Below are experts of layer 3 (counted from 0) of a mixture-of-experts language model. Rows are named router (the router's row for the expert), up (a neuron's input weights, with its number), down (a neuron's output weights, with its number) and show model dimensions 120-159. Each number is 50 + 15 x the weight over its row's rms, rounded and kept within 0 to 99.
After each expert's rows: a language model's description of what the expert responds to; "mostly gets" lists some tokens that are sent to it at least half of the time. This comes from a sample of Wikipedia text that the model never trained on.

# expert 14
router:54 38 30 52 37 51 44 65 41 45 53 59 35 58 35 51 27 33 55 63 49 18 40 50 45 54 47 39 56 44 63 75 41 68 83 99 30 46 43 29
up0:21 77 55 73 41 83 37 65 62 60 35 79 64 33 32 68 47 73 55 48 54 40 43 40 37 65 39 61 75 44 44 26 40 49 47 29 42 40 74 34
down0:73 51 54 23 46 50 56 41 79 67 28 24 52 35 55 88 35 47 65 49 41 46 49 24 29 84 48 32 28 68 34 03 50 36 26 57 55 57 35 70
up1:37 37 61 77 25 58 64 82 51 46 42 25 48 27 52 63 52 23 46 66 49 40 42 37 65 56 47 68 43 62 42 43 46 30 76 72 16 34 77 38
down1:66 52 59 62 20 44 48 32 72 39 46 56 49 73 52 35 40 36 42 53 51 65 62 41 67 63 44 67 56 28 35 63 29 25 50 53 46 50 46 32
up2:71 45 62 22 66 59 51 76 42 55 64 35 49 72 45 27 51 49 71 45 53 74 28 42 43 66 58 22 28 38 38 70 58 46 16 35 22 68 60 59
down2:45 41 43 33 34 48 52 26 54 60 60 50 24 45 45 67 42 65 48 67 54 65 75 59 43 70 51 40 00 46 71 51 57 75 66 63 65 31 50 47
up3:70 46 81 60 22 61 75 37 62 28 42 73 31 77 56 48 66 15 58 61 59 33 53 68 59 42 26 44 47 75 46 22 55 40 35 57 37 76 54 65
down3:65 30 61 63 43 54 42 72 45 63 47 37 48 65 56 64 61 68 42 62 41 26 21 26 35 56 48 59 31 33 35 56 37 47 10 63 80 52 79 69
What it handles: Line breaks and dates. Line breaks ending table rows or list items, leading row pipes, and month names before a day in dates, such as June, May.
mostly gets: "| ", " In ", " May ", " September ", " January ", " June "

# expert 15
router:72 53 56 66 41 57 46 51 65 56 91 71 55 78 56 38 41 37 41 65 38 54 36 43 50 61 64 40 54 56 40 37 48 49 63 50 16 71 52 67
up0:33 70 47 66 22 57 50 72 54 35 40 60 43 42 38 41 52 37 54 43 47 14 59 51 31 55 44 36 68 59 49 52 74 36 54 66 46 45 65 52
down0:53 41 62 34 82 53 47 48 88 63 46 62 39 51 48 61 46 38 30 41 48 59 30 62 19 55 47 52 43 32 63 28 52 62 51 43 58 52 58 66
up1:75 50 50 55 58 48 44 41 23 41 59 29 77 54 36 68 79 45 48 78 37 63 55 38 37 37 40 35 52 30 52 67 69 48 54 82 40 53 38 51
down1:80 54 62 20 41 83 41 51 66 28 44 46 32 17 69 29 46 48 46 72 45 43 41 50 43 47 58 29 18 33 62 28 40 56 49 37 49 45 54 49
up2:67 35 17 40 62 47 54 84 58 54 49 55 60 58 49 35 54 57 16 39 31 64 96 54 26 54 66 40 48 45 64 62 52 70 59 61 53 61 36 74
down2:60 50 47 75 48 67 59 51 45 48 41 62 65 62 50 41 57 43 61 54 79 46 36 54 64 46 18 58 53 51 31 31 31 40 53 36 06 46 50 49
up3:35 48 34 39 40 24 56 37 99 40 68 51 58 57 50 48 40 55 59 44 42 41 55 42 82 70 36 79 47 55 32 43 54 41 50 51 48 71 43 60
down3:42 61 35 45 55 80 38 59 61 44 53 50 59 61 64 29 43 16 49 32 73 12 50 73 56 21 36 40 78 52 78 52 57 50 74 49 25 33 62 34
What it handles: Sentence and heading ends. Sentence-final periods, often attached to a word ending, plus closing quotes, brackets and the == marks of section headings.
mostly gets: "==", "s.", ").", " ==", "\".", "es."

# expert 4
router:74 45 32 79 54 31 42 83 53 35 71 50 59 83 30 74 37 41 48 51 52 50 46 50 52 53 43 74 34 27 41 56 69 33 67 40 55 44 40 64
up0:84 62 57 57 40 50 49 43 61 79 54 65 57 46 40 43 34 43 27 66 51 45 43 54 66 56 29 43 21 44 40 26 64 58 34 48 56 76 53 79
down0:53 25 32 62 65 75 67 46 56 46 21 53 40 52 65 57 57 24 72 57 63 24 55 59 40 31 47 36 64 58 23 73 27 40 32 86 54 38 25 29
up1:55 55 42 36 55 46 71 72 40 32 44 84 35 61 28 38 45 38 42 38 70 66 70 61 39 39 59 54 58 03 44 44 81 72 58 28 54 63 54 66
down1:45 42 76 60 37 32 57 56 64 58 49 40 48 33 60 57 58 75 54 48 31 80 42 53 43 37 42 47 48 49 41 30 47 49 50 51 62 43 46 34
up2:33 78 43 61 37 20 46 47 61 47 75 43 50 51 49 47 61 59 58 26 67 46 46 52 57 45 34 76 49 56 49 74 49 37 68 54 43 74 39 46
down2:57 65 36 76 42 56 17 23 55 52 65 37 51 40 64 59 32 39 52 42 70 61 59 29 56 52 73 35 39 46 49 24 58 65 60 41 54 60 49 44
up3:32 35 51 60 53 42 64 59 59 20 64 50 57 45 39 57 59 52 70 41 74 20 68 54 09 37 61 44 45 46 61 47 55 45 26 35 68 33 35 69
down3:63 42 70 51 21 67 50 47 39 31 63 46 60 65 57 10 66 40 49 66 18 51 41 60 35 32 32 25 74 47 45 66 58 65 60 66 54 43 58 45
What it handles: Abstract noun endings. Common abstract nouns and noun suffixes after articles or possessives in prose, such as time, government, life, -ities, -ation.
mostly gets: " time", " program", " day", " law", " life", " work"

# expert 10
router:36 53 57 47 42 59 28 41 49 40 68 47 67 68 52 61 43 41 42 30 39 34 64 79 43 63 65 56 41 60 48 64 19 32 49 48 29 25 66 78
up0:58 37 50 77 68 46 53 60 39 78 69 41 39 32 51 75 47 55 64 45 70 37 59 22 43 36 44 50 54 55 76 62 66 57 69 70 33 63 73 46
down0:29 59 24 53 38 69 63 48 48 31 51 63 61 29 53 41 26 31 46 50 53 19 45 64 49 39 05 58 51 42 38 50 53 66 43 43 27 33 61 54
up1:61 52 42 69 27 33 34 51 73 82 45 66 38 51 49 42 40 58 85 34 82 44 65 49 54 41 44 29 54 71 86 52 50 18 70 47 50 51 45 69
down1:44 46 59 37 41 35 34 47 24 51 31 34 51 90 57 38 24 34 30 46 57 45 34 70 50 36 46 50 30 54 55 58 60 76 65 46 48 54 55 48
up2:50 58 61 54 74 44 67 48 10 62 56 91 74 52 85 51 60 42 53 59 41 44 56 64 29 44 41 39 52 64 45 58 31 81 75 65 33 84 52 54
down2:37 45 55 46 51 57 75 80 74 76 38 44 67 59 42 40 61 38 40 44 52 55 27 63 51 53 84 55 39 81 14 27 70 36 61 49 61 34 61 24
up3:63 35 56 35 49 45 52 43 40 46 60 48 55 74 53 57 59 43 52 61 51 76 52 35 59 58 37 27 41 48 16 60 68 40 54 62 40 56 50 73
down3:50 44 59 74 65 49 44 39 62 44 48 02 54 30 26 57 61 62 81 50 67 45 57 45 46 22 36 44 64 38 34 49 50 62 51 38 67 83 40 41
What it handles: Name-initial pieces. First pieces of capitalized proper names, mostly surnames after a first name or by, such as Wal(ters), Mor(ley), Ar(akwente).
mostly gets: " She", " Le", " De", " David", " Mar", " Mor"

# expert 12
router:27 73 58 69 22 68 41 23 53 29 47 59 34 44 44 70 68 39 44 56 60 34 41 55 37 56 43 76 23 20 31 36 44 36 51 67 38 49 73 24
up0:51 74 42 44 60 28 38 48 34 51 33 74 53 54 38 40 41 26 50 41 75 51 55 33 37 72 57 47 35 38 49 64 46 41 48 63 62 45 54 52
down0:57 23 54 56 74 51 49 30 65 57 60 49 32 73 52 74 73 63 62 45 44 48 57 60 66 80 43 72 78 51 61 46 45 07 61 28 24 75 45 39
up1:43 41 29 66 24 63 58 50 27 49 37 35 56 37 60 61 62 36 24 55 61 50 63 56 69 39 54 58 59 42 58 30 27 19 71 62 45 39 54 73
down1:49 30 65 55 44 64 99 79 47 70 47 56 50 57 64 60 50 47 38 66 45 38 40 43 23 60 41 37 45 44 48 35 53 37 65 45 51 82 61 50
up2:41 14 53 54 71 55 41 49 71 52 37 40 71 69 31 46 61 46 47 55 43 38 16 37 54 29 60 75 25 71 46 56 43 51 54 83 64 64 59 41
down2:67 49 44 39 52 34 65 46 22 49 45 63 64 68 73 60 12 70 40 59 57 33 66 58 27 53 30 54 40 47 73 12 54 67 39 23 45 78 60 46
up3:34 61 31 22 57 45 32 31 69 31 49 44 72 31 56 65 34 28 50 60 52 49 66 52 69 64 53 56 38 24 71 51 54 66 53 37 38 60 47 81
down3:35 72 58 50 34 62 61 37 27 67 56 37 62 63 68 36 51 48 56 29 51 35 39 71 62 52 46 65 34 70 67 58 33 38 65 25 20 49 45 70
What it handles: Named-place words in tables. Final words of place and institution names in tables, like Street, Avenue, Center, Survey, plus endings such as -ed, -ing before a pipe.
mostly gets: " ·", " Street", " Center", " Avenue", " House", " Act "

# expert 11
router:33 53 23 74 33 38 40 32 24 46 45 69 54 56 50 61 43 47 57 51 54 40 69 58 42 40 58 38 33 68 27 49 43 47 66 40 41 45 58 41
up0:39 17 40 57 50 27 16 57 69 46 64 60 32 60 68 64 32 49 65 45 65 41 57 65 45 43 45 69 52 45 65 53 34 42 56 42 31 64 47 43
down0:58 51 48 65 72 81 54 20 50 61 44 37 72 66 30 54 69 42 34 85 45 43 55 72 20 49 55 47 68 59 46 22 35 51 49 37 69 23 46 56
up1:52 35 73 68 44 41 65 70 60 52 53 56 68 63 74 56 57 45 55 57 08 46 36 55 38 38 58 69 38 15 38 53 33 47 42 47 42 38 29 46
down1:45 34 85 69 43 50 53 45 43 34 46 55 33 48 45 31 81 67 72 20 44 78 52 61 56 55 62 53 64 37 36 59 48 30 41 37 49 66 33 35
up2:34 56 49 63 87 48 66 56 51 94 64 13 24 54 27 51 50 60 56 50 77 53 27 57 77 62 68 38 27 49 51 20 30 47 48 44 26 40 68 59
down2:61 54 53 55 65 72 34 30 45 38 55 53 63 35 60 51 58 62 46 73 42 53 68 41 43 47 24 31 47 33 78 44 62 32 60 47 36 52 38 28
up3:71 62 44 34 49 41 37 45 54 79 39 40 42 50 57 80 46 77 39 50 34 46 65 68 46 58 38 52 64 53 37 61 51 41 44 70 68 99 77 67
down3:30 78 64 34 54 51 56 66 54 44 30 22 48 28 57 11 63 84 50 47 41 39 32 32 40 83 61 67 69 64 72 55 56 33 65 48 37 61 30 30
What it handles: Prepositions and articles. Prepositions and articles linking to a following noun phrase in running prose, such as of a, by an, from a, in the.
mostly gets: " as a", " a", " by the", ", a", " an", " of a"

# expert 3
router:51 39 46 69 67 47 44 29 08 33 48 51 44 67 46 36 53 35 31 34 57 05 19 48 00 58 36 73 47 56 33 62 59 55 23 51 52 51 61 74
up0:80 43 56 41 42 63 52 34 31 40 30 69 62 52 73 46 35 13 34 34 38 53 64 47 60 52 18 79 39 59 61 45 44 29 56 64 35 27 57 51
down0:84 72 44 54 57 45 48 49 22 39 51 33 72 70 58 40 49 46 61 23 67 31 23 79 50 36 52 21 54 60 31 43 62 48 47 76 45 35 60 42
up1:41 88 44 54 42 55 61 44 45 69 35 42 33 51 44 41 25 38 19 71 39 60 41 62 48 33 80 57 27 40 51 27 59 51 47 50 11 82 36 52
down1:57 55 62 39 42 39 28 39 27 22 43 37 42 52 59 50 46 61 55 23 45 62 27 66 39 71 37 45 34 30 60 52 43 64 83 60 67 68 41 62
up2:64 49 39 64 28 34 41 50 46 54 51 47 39 50 67 59 48 65 50 36 48 74 23 56 41 54 27 66 23 17 48 50 46 62 44 70 41 47 36 39
down2:83 82 25 49 85 52 53 32 29 47 42 53 39 60 69 52 44 28 30 65 62 51 29 36 39 34 39 46 62 33 29 40 30 50 67 58 41 69 37 49
up3:49 50 45 41 35 60 74 58 27 59 55 42 46 54 57 51 82 58 36 27 57 56 37 65 58 29 51 52 29 28 42 51 62 45 38 61 40 25 16 75
down3:42 51 44 28 37 69 40 60 57 39 68 68 35 23 54 50 25 48 84 44 76 51 65 59 57 54 65 58 25 27 38 49 66 52 79 62 50 42 38 46
What it handles: Word-initial stems. Opening pieces of English words split into parts, usually a verb or noun stem before a suffix, such as gr(ain), spl(uttered), red(istricting).
mostly gets: " r", " c", " l", " g", " un", " w"

# expert 13
router:46 35 68 57 57 63 48 50 22 46 44 78 71 54 12 60 35 38 60 57 53 48 46 67 40 63 36 45 36 63 50 54 53 61 66 61 89 57 62 91
up0:22 71 50 02 41 62 48 25 38 25 43 48 60 57 55 62 47 44 46 41 36 51 27 71 61 57 34 48 42 63 43 67 53 64 55 54 63 25 53 61
down0:42 32 36 74 76 52 66 63 52 61 66 29 39 33 63 46 34 54 24 55 69 58 60 59 29 40 65 41 26 59 61 37 72 58 59 54 46 46 65 32
up1:56 32 39 48 28 39 51 27 54 66 73 37 54 45 37 47 43 46 45 68 17 58 55 65 52 69 76 29 49 68 51 54 24 43 39 98 53 63 39 42
down1:12 74 56 66 54 58 49 36 38 47 39 64 73 40 84 69 56 47 47 28 55 56 45 59 48 44 39 43 50 35 61 46 53 51 14 33 57 47 24 56
up2:83 45 41 48 81 37 52 54 47 58 49 66 49 53 62 32 43 22 36 59 56 75 21 36 62 54 53 53 47 63 67 74 67 66 82 56 56 20 91 31
down2:44 46 31 35 48 58 35 25 56 50 30 46 65 30 73 50 64 30 24 38 65 56 42 46 78 40 51 26 68 66 57 33 55 53 33 37 34 75 57 45
up3:50 54 44 48 40 70 41 48 61 52 31 87 73 52 21 56 36 30 51 36 37 47 35 42 38 53 64 31 51 52 39 00 50 27 54 56 45 57 55 32
down3:38 46 37 57 55 39 67 25 54 50 73 64 38 36 46 70 55 51 26 79 67 45 59 52 57 62 52 89 72 49 72 70 32 41 35 59 49 43 50 48
What it handles: Mid-word name pieces. Short inner vowel pieces after a capital-letter start in names and rare words, such as Ph-u-oc, Vp-u, D-ylan, safeg-u-arded.
mostly gets: "il", "ol", "on", "u", "a", "om"

# expert 9
router:15 67 37 50 38 42 48 29 48 33 39 33 37 53 34 75 75 40 61 33 44 60 58 60 40 42 59 40 48 52 20 60 41 37 57 47 30 46 67 51
up0:72 53 49 44 38 31 72 35 31 58 42 77 48 48 46 37 34 35 90 47 64 46 78 34 48 56 39 63 69 53 42 46 61 62 50 30 51 49 44 49
down0:71 63 40 30 63 71 75 43 54 42 25 39 73 47 60 47 28 50 63 47 41 61 53 50 74 63 31 54 40 56 27 66 83 64 52 71 49 45 64 29
up1:43 26 50 40 73 50 45 58 66 49 85 47 38 45 25 54 76 31 33 26 57 62 39 28 50 33 32 39 55 71 72 61 42 39 46 74 60 16 48 56
down1:36 73 53 67 51 50 31 33 28 47 32 74 67 43 80 26 64 60 29 65 66 68 24 70 71 32 59 41 49 52 50 41 46 59 56 51 33 47 57 70
up2:44 43 53 60 65 40 71 60 68 37 27 47 37 38 51 56 75 48 49 59 73 47 53 65 46 58 60 58 22 58 64 49 57 35 52 42 55 33 32 26
down2:55 70 68 55 79 53 87 83 57 56 59 73 42 48 68 27 59 69 76 23 42 56 69 40 65 49 52 29 52 64 49 63 55 58 82 31 45 68 51 39
up3:54 62 59 66 65 30 45 53 32 54 40 55 60 64 62 55 39 48 52 35 33 18 59 57 47 28 64 88 40 33 32 32 23 51 37 47 46 74 41 53
down3:53 39 70 38 80 32 34 51 53 40 51 64 41 28 40 54 36 55 57 42 36 47 49 65 39 31 48 38 44 52 49 56 30 47 60 21 57 56 67 44
What it handles: Verbs after subjects. Auxiliaries, infinitive "to" and main verbs after a subject in biographies and sports careers, such as had, would, went on to.
mostly gets: " had", " also", " would", " to be", " began", " will"

# expert 5
router:65 58 80 44 32 43 38 45 60 34 82 64 72 50 57 52 62 35 84 61 18 45 56 22 56 47 47 35 36 38 23 53 18 55 30 55 47 45 90 61
up0:49 48 36 08 28 52 29 51 44 55 40 38 53 46 75 75 71 50 34 53 65 59 43 36 52 58 59 54 50 59 34 60 24 79 46 50 50 41 40 38
down0:61 22 44 46 45 46 36 69 52 48 45 51 25 42 42 20 41 63 52 56 76 57 71 53 28 47 59 62 45 58 57 52 63 33 54 53 85 40 55 41
up1:42 60 50 89 34 68 78 51 71 18 71 52 49 51 51 29 72 50 57 35 63 32 32 54 44 24 43 33 59 70 43 31 51 51 43 38 53 52 68 66
down1:48 30 71 46 29 62 62 51 35 34 69 37 56 61 73 61 42 53 46 32 65 65 33 39 67 11 54 77 43 43 54 43 39 71 31 92 48 64 28 29
up2:69 43 44 31 16 40 45 81 59 46 59 53 68 53 40 58 52 58 49 47 17 44 45 62 68 67 51 48 46 59 45 30 14 49 46 62 49 23 48 45
down2:53 34 67 65 50 47 43 36 64 46 68 56 63 44 57 26 25 49 22 54 39 53 47 44 48 51 46 80 58 63 47 33 55 57 59 33 59 32 34 48
up3:30 66 46 56 61 45 48 40 41 79 37 65 21 51 38 38 52 19 65 60 56 47 41 64 46 65 46 30 53 66 35 26 54 39 99 42 49 44 55 74
down3:62 62 50 49 39 42 42 46 39 47 46 12 39 45 43 47 52 29 48 48 32 62 87 55 81 50 35 18 44 35 48 47 38 50 73 61 45 53 46 45
What it handles: Foreign name endings. Word-final pieces of Slavic, Thai, Indian and other non-English names, often in sports tables, such as Łód-ź, Makowiec-ki, Elgara-ev.
mostly gets: "ić", "ZE", " Russian", "ski"

# expert 7
router:50 21 39 44 33 56 44 79 30 28 51 55 36 67 54 57 60 49 44 55 52 17 49 64 63 45 31 59 38 63 40 82 51 48 49 49 52 45 70 33
up0:24 80 64 26 59 59 68 52 51 46 48 59 71 32 29 56 65 49 64 52 34 19 48 57 61 64 31 39 25 52 55 69 49 60 34 42 68 44 58 36
down0:52 44 71 42 43 42 49 51 59 46 47 35 38 81 77 39 59 30 87 64 17 76 55 52 27 65 58 49 68 62 64 50 57 40 37 44 40 64 28 52
up1:74 59 76 22 68 39 60 45 48 61 64 50 49 58 67 66 70 41 75 68 50 43 82 37 63 50 58 59 71 49 43 36 33 65 44 38 52 53 71 49
down1:68 57 31 69 41 55 53 62 34 37 59 64 53 83 53 59 60 38 32 72 65 39 32 31 16 52 63 46 70 56 61 50 55 19 54 24 62 33 23 49
up2:51 53 23 50 57 20 53 71 44 90 42 24 57 52 32 66 56 70 49 59 57 43 26 63 35 82 36 23 65 37 31 76 57 50 42 51 39 56 47 32
down2:59 48 59 45 45 52 82 27 60 55 70 55 53 22 52 32 35 24 32 39 42 80 75 59 66 54 36 64 71 54 33 50 44 41 55 40 38 47 66 41
up3:33 45 63 19 32 56 51 43 57 28 50 40 94 56 37 35 38 40 64 54 63 57 76 96 64 51 32 39 65 84 49 62 55 30 66 42 38 41 38 33
down3:30 42 36 46 51 46 52 71 46 58 66 48 29 24 49 48 53 40 16 51 51 39 55 29 43 56 49 49 37 62 49 43 78 50 69 43 55 55 46 25
What it handles: Infobox field labels. Line breaks, dashes, colons and field labels in infoboxes and tables, such as "- Area code:", "- Species", "| Preceded by".
mostly gets: "|  |", " place | ", "°E", "| Party", "- Coordinates: ", "- • Total: "

# expert 0
router:57 56 71 47 49 63 37 18 37 48 40 62 52 82 47 44 82 32 44 69 34 52 61 68 69 60 46 49 34 23 50 59 56 48 75 44 55 56 60 30
up0:67 22 62 55 35 36 17 31 59 59 56 56 65 33 49 69 43 51 66 58 42 41 72 25 32 54 45 62 52 61 66 72 63 57 42 74 72 50 39 57
down0:54 62 60 49 32 55 69 25 55 55 65 62 61 53 59 56 66 50 72 69 46 51 32 53 36 57 47 54 55 66 56 77 59 27 28 31 41 35 39 79
up1:47 36 74 41 53 29 23 62 53 55 67 51 42 57 60 27 31 42 43 44 68 57 45 41 60 46 42 35 61 68 47 76 40 39 47 54 60 54 26 67
down1:56 71 76 60 22 75 58 34 50 33 57 47 37 60 48 83 26 46 42 36 64 58 62 69 60 61 59 50 50 58 51 40 69 49 59 53 53 51 54 24
up2:51 41 66 53 73 45 38 28 50 59 63 45 41 75 56 44 63 53 59 37 74 22 26 22 36 70 53 57 27 58 71 66 65 32 53 55 64 18 56 05
down2:57 52 57 66 67 47 46 52 51 56 45 55 48 51 31 22 68 27 39 48 41 41 16 84 78 27 43 71 56 38 77 53 42 38 95 63 65 38 39 47
up3:64 67 91 64 52 57 45 26 36 61 53 31 63 12 40 35 51 40 53 62 43 54 73 54 51 70 57 49 27 52 67 72 75 43 56 77 34 46 54 36
down3:30 46 56 38 28 76 45 49 75 62 42 47 16 52 65 58 70 35 63 44 36 81 83 51 50 42 69 48 50 56 62 56 61 53 49 97 57 51 44 63
What it handles: Table cell separators. Pipe and semicolon separators between numeric cells in statistics tables, such as hockey stats, football appearances and scores like | 0 | 2.
mostly gets: "% | ", " | .", " | — |", " | +", " | – | –", " JP"

# expert 2
router:56 53 77 46 66 73 15 29 34 51 31 54 68 58 56 52 55 48 74 34 61 29 43 54 47 56 40 48 61 51 46 66 46 22 48 57 61 27 71 72
up0:42 42 62 70 23 55 36 74 42 33 66 52 63 30 45 43 27 54 60 63 45 68 67 29 51 19 49 71 39 57 19 40 57 53 57 66 23 60 69 78
down0:63 61 39 65 61 42 46 31 38 67 46 52 65 55 40 48 22 52 36 40 91 46 66 54 49 51 50 43 34 52 51 28 49 46 29 49 33 50 64 32
up1:30 58 66 51 49 48 57 52 52 51 43 52 74 59 64 77 28 30 62 47 61 68 34 59 74 41 48 41 56 42 34 38 69 34 62 30 40 65 19 67
down1:56 43 62 51 79 45 50 53 49 41 39 45 69 47 50 57 39 78 44 60 54 84 51 50 50 60 20 45 47 84 52 41 42 36 41 78 67 36 47 36
up2:42 44 35 81 60 10 52 53 64 59 43 62 41 49 46 59 57 74 81 38 55 74 44 52 24 75 33 32 44 56 59 70 75 40 48 57 47 32 39 56
down2:21 72 24 22 70 74 43 58 48 45 72 41 43 33 65 68 47 49 55 41 49 65 53 60 49 43 50 30 62 61 42 47 44 35 59 59 37 49 51 51
up3:56 58 36 83 59 13 46 42 69 37 41 56 48 75 32 54 53 64 56 30 33 79 61 38 25 69 14 52 86 49 68 40 67 57 59 54 49 51 48 53
down3:37 85 49 50 56 59 88 71 58 41 74 78 64 41 50 20 41 41 47 60 45 27 43 60 40 48 54 36 23 62 48 35 48 47 27 68 42 40 64 24
What it handles: Comma before capital. Commas, pipes or parentheses fused with the next word's capital initial, e.g. ", S" in lists, appositions and table names like | Hagi.
mostly gets: ", B", ", S", ", C", " | H", ", M", ", K"

# expert 8
router:39 54 80 55 53 57 64 52 55 44 38 37 63 52 27 66 63 46 72 45 49 48 42 41 46 69 38 53 52 51 62 59 78 12 50 58 34 66 55 65
up0:37 50 40 54 65 62 56 31 62 68 80 64 37 47 49 52 56 60 59 68 45 50 21 20 70 41 52 45 70 44 59 74 45 20 40 65 24 61 59 35
down0:73 45 41 77 56 25 42 35 57 44 56 37 73 26 40 38 49 40 14 60 31 53 59 66 42 36 76 45 48 56 49 48 49 61 39 23 57 49 39 60
up1:43 63 53 72 34 53 44 52 69 51 43 79 55 74 66 54 30 52 58 84 45 57 66 44 58 71 46 65 21 54 43 53 48 35 45 64 55 40 46 55
down1:49 32 32 25 82 48 36 69 71 73 56 67 53 41 57 12 76 54 43 69 68 33 71 64 47 35 57 65 36 30 52 48 34 46 55 53 59 53 72 80
up2:36 54 68 25 48 67 48 54 37 50 51 52 30 19 58 53 32 51 34 61 34 54 57 43 61 45 80 18 50 41 67 50 74 73 56 90 61 43 55 64
down2:60 63 30 49 65 59 34 56 40 38 76 59 47 53 33 72 64 26 58 83 60 44 46 79 34 28 53 38 45 19 37 41 68 52 39 48 41 34 42 53
up3:29 30 28 55 72 37 50 51 48 30 65 44 37 63 42 57 30 67 58 34 65 64 58 28 55 92 49 43 58 64 74 38 65 48 68 34 48 68 47 65
down3:54 51 50 34 37 53 70 52 53 55 66 59 50 64 80 42 24 71 21 48 84 69 26 50 79 41 28 54 52 58 45 65 36 55 53 60 56 52 60 49
What it handles: Vowel-consonant word bodies. Word-body pieces like ook, ank, uild, old, ock after an initial consonant, often followed by -ing, -s or -ed.
mostly gets: "ood", "old", "ock", "oll", "oot", "ail"

# expert 6
router:36 44 39 56 62 74 52 76 77 60 42 53 69 50 35 34 21 39 68 21 54 55 58 60 52 75 33 37 57 10 64 53 65 49 67 32 66 44 32 92
up0:24 53 27 62 34 71 77 73 37 64 54 46 57 60 52 75 44 37 30 56 45 60 51 53 61 50 39 46 18 39 21 39 65 95 54 45 70 67 52 59
down0:57 33 46 62 43 69 71 73 43 67 70 47 49 60 70 47 57 34 27 62 42 59 59 41 36 49 57 40 72 59 62 37 66 84 56 61 31 71 48 43
up1:51 42 65 61 39 64 24 45 46 25 72 42 58 63 75 60 45 52 69 48 54 63 41 31 60 51 36 52 60 41 68 53 53 75 67 52 48 30 60 54
down1:57 69 42 10 38 52 31 25 57 54 58 52 47 33 37 36 51 65 47 55 49 41 64 66 52 69 73 69 72 65 32 53 40 36 66 59 31 73 60 54
up2:71 46 51 28 54 36 61 64 48 54 60 56 21 44 44 60 49 48 49 54 44 45 60 58 66 50 73 58 65 42 37 36 71 37 55 46 51 40 36 72
down2:28 45 61 37 48 41 33 33 43 48 45 20 35 37 47 58 65 61 58 47 50 27 68 57 63 44 65 76 38 46 55 25 58 45 29 37 63 40 56 66
up3:52 32 55 37 67 33 67 72 47 45 59 51 62 48 32 18 62 42 32 41 40 55 55 49 28 46 23 40 21 27 41 63 35 46 45 58 22 71 37 76
down3:59 99 47 64 68 43 49 77 52 36 54 62 32 52 42 52 66 51 53 51 61 49 33 52 35 19 65 48 47 55 27 61 47 25 58 25 43 85 61 15
What it handles: Short mid-word fragments. Short letter pieces inside words, often right after a prefix or first letter, such as st in unstable, th, nd, ly, est.
mostly gets: "th", "nd", "st", "est", "rd", "oth"

# expert 1
router:62 25 77 47 50 66 40 57 69 55 76 72 81 52 33 24 59 39 61 37 47 75 58 56 31 65 59 37 48 30 23 50 57 51 50 72 61 49 52 99
up0:66 31 74 66 66 34 35 58 35 56 50 30 55 51 44 38 40 55 32 66 76 46 64 04 70 44 61 64 56 65 47 62 51 42 51 61 48 30 70 75
down0:63 24 37 46 42 37 31 31 67 73 62 56 61 63 29 36 59 39 55 40 70 70 34 68 33 38 31 57 55 40 50 73 59 47 40 44 76 45 37 48
up1:57 53 52 46 45 72 62 62 64 41 54 60 30 33 58 49 62 75 28 60 56 47 50 35 62 49 45 91 35 61 55 47 59 49 33 42 50 40 24 42
down1:62 57 47 23 33 30 52 49 32 70 60 67 37 53 55 63 45 52 15 57 43 72 54 44 40 54 38 43 55 38 41 55 45 45 42 69 39 43 13 46
up2:43 26 68 52 50 28 41 20 35 52 48 58 60 59 45 43 41 52 35 34 58 37 67 38 86 33 30 53 41 61 70 31 29 39 69 54 56 62 36 57
down2:51 81 32 47 50 66 65 46 26 38 51 82 38 26 38 73 54 35 72 57 44 59 66 55 32 43 43 53 56 37 38 58 51 50 43 74 30 50 43 59
up3:11 48 48 48 41 58 22 58 58 50 69 58 52 70 44 43 48 57 56 31 56 56 54 51 52 45 40 60 59 69 49 28 70 81 37 30 32 35 52 38
down3:43 65 54 33 42 26 39 57 57 32 57 25 62 52 39 57 68 98 44 47 42 48 63 34 64 27 71 46 41 08 37 48 34 42 42 29 84 62 59 60
What it handles: Leading year digits. First digit pieces of numbers, above all the 1 or 2 opening a year, such as 1911, 2001, and match scores like 1–0.
mostly gets: "1", "2", "136", "30", "26", "16"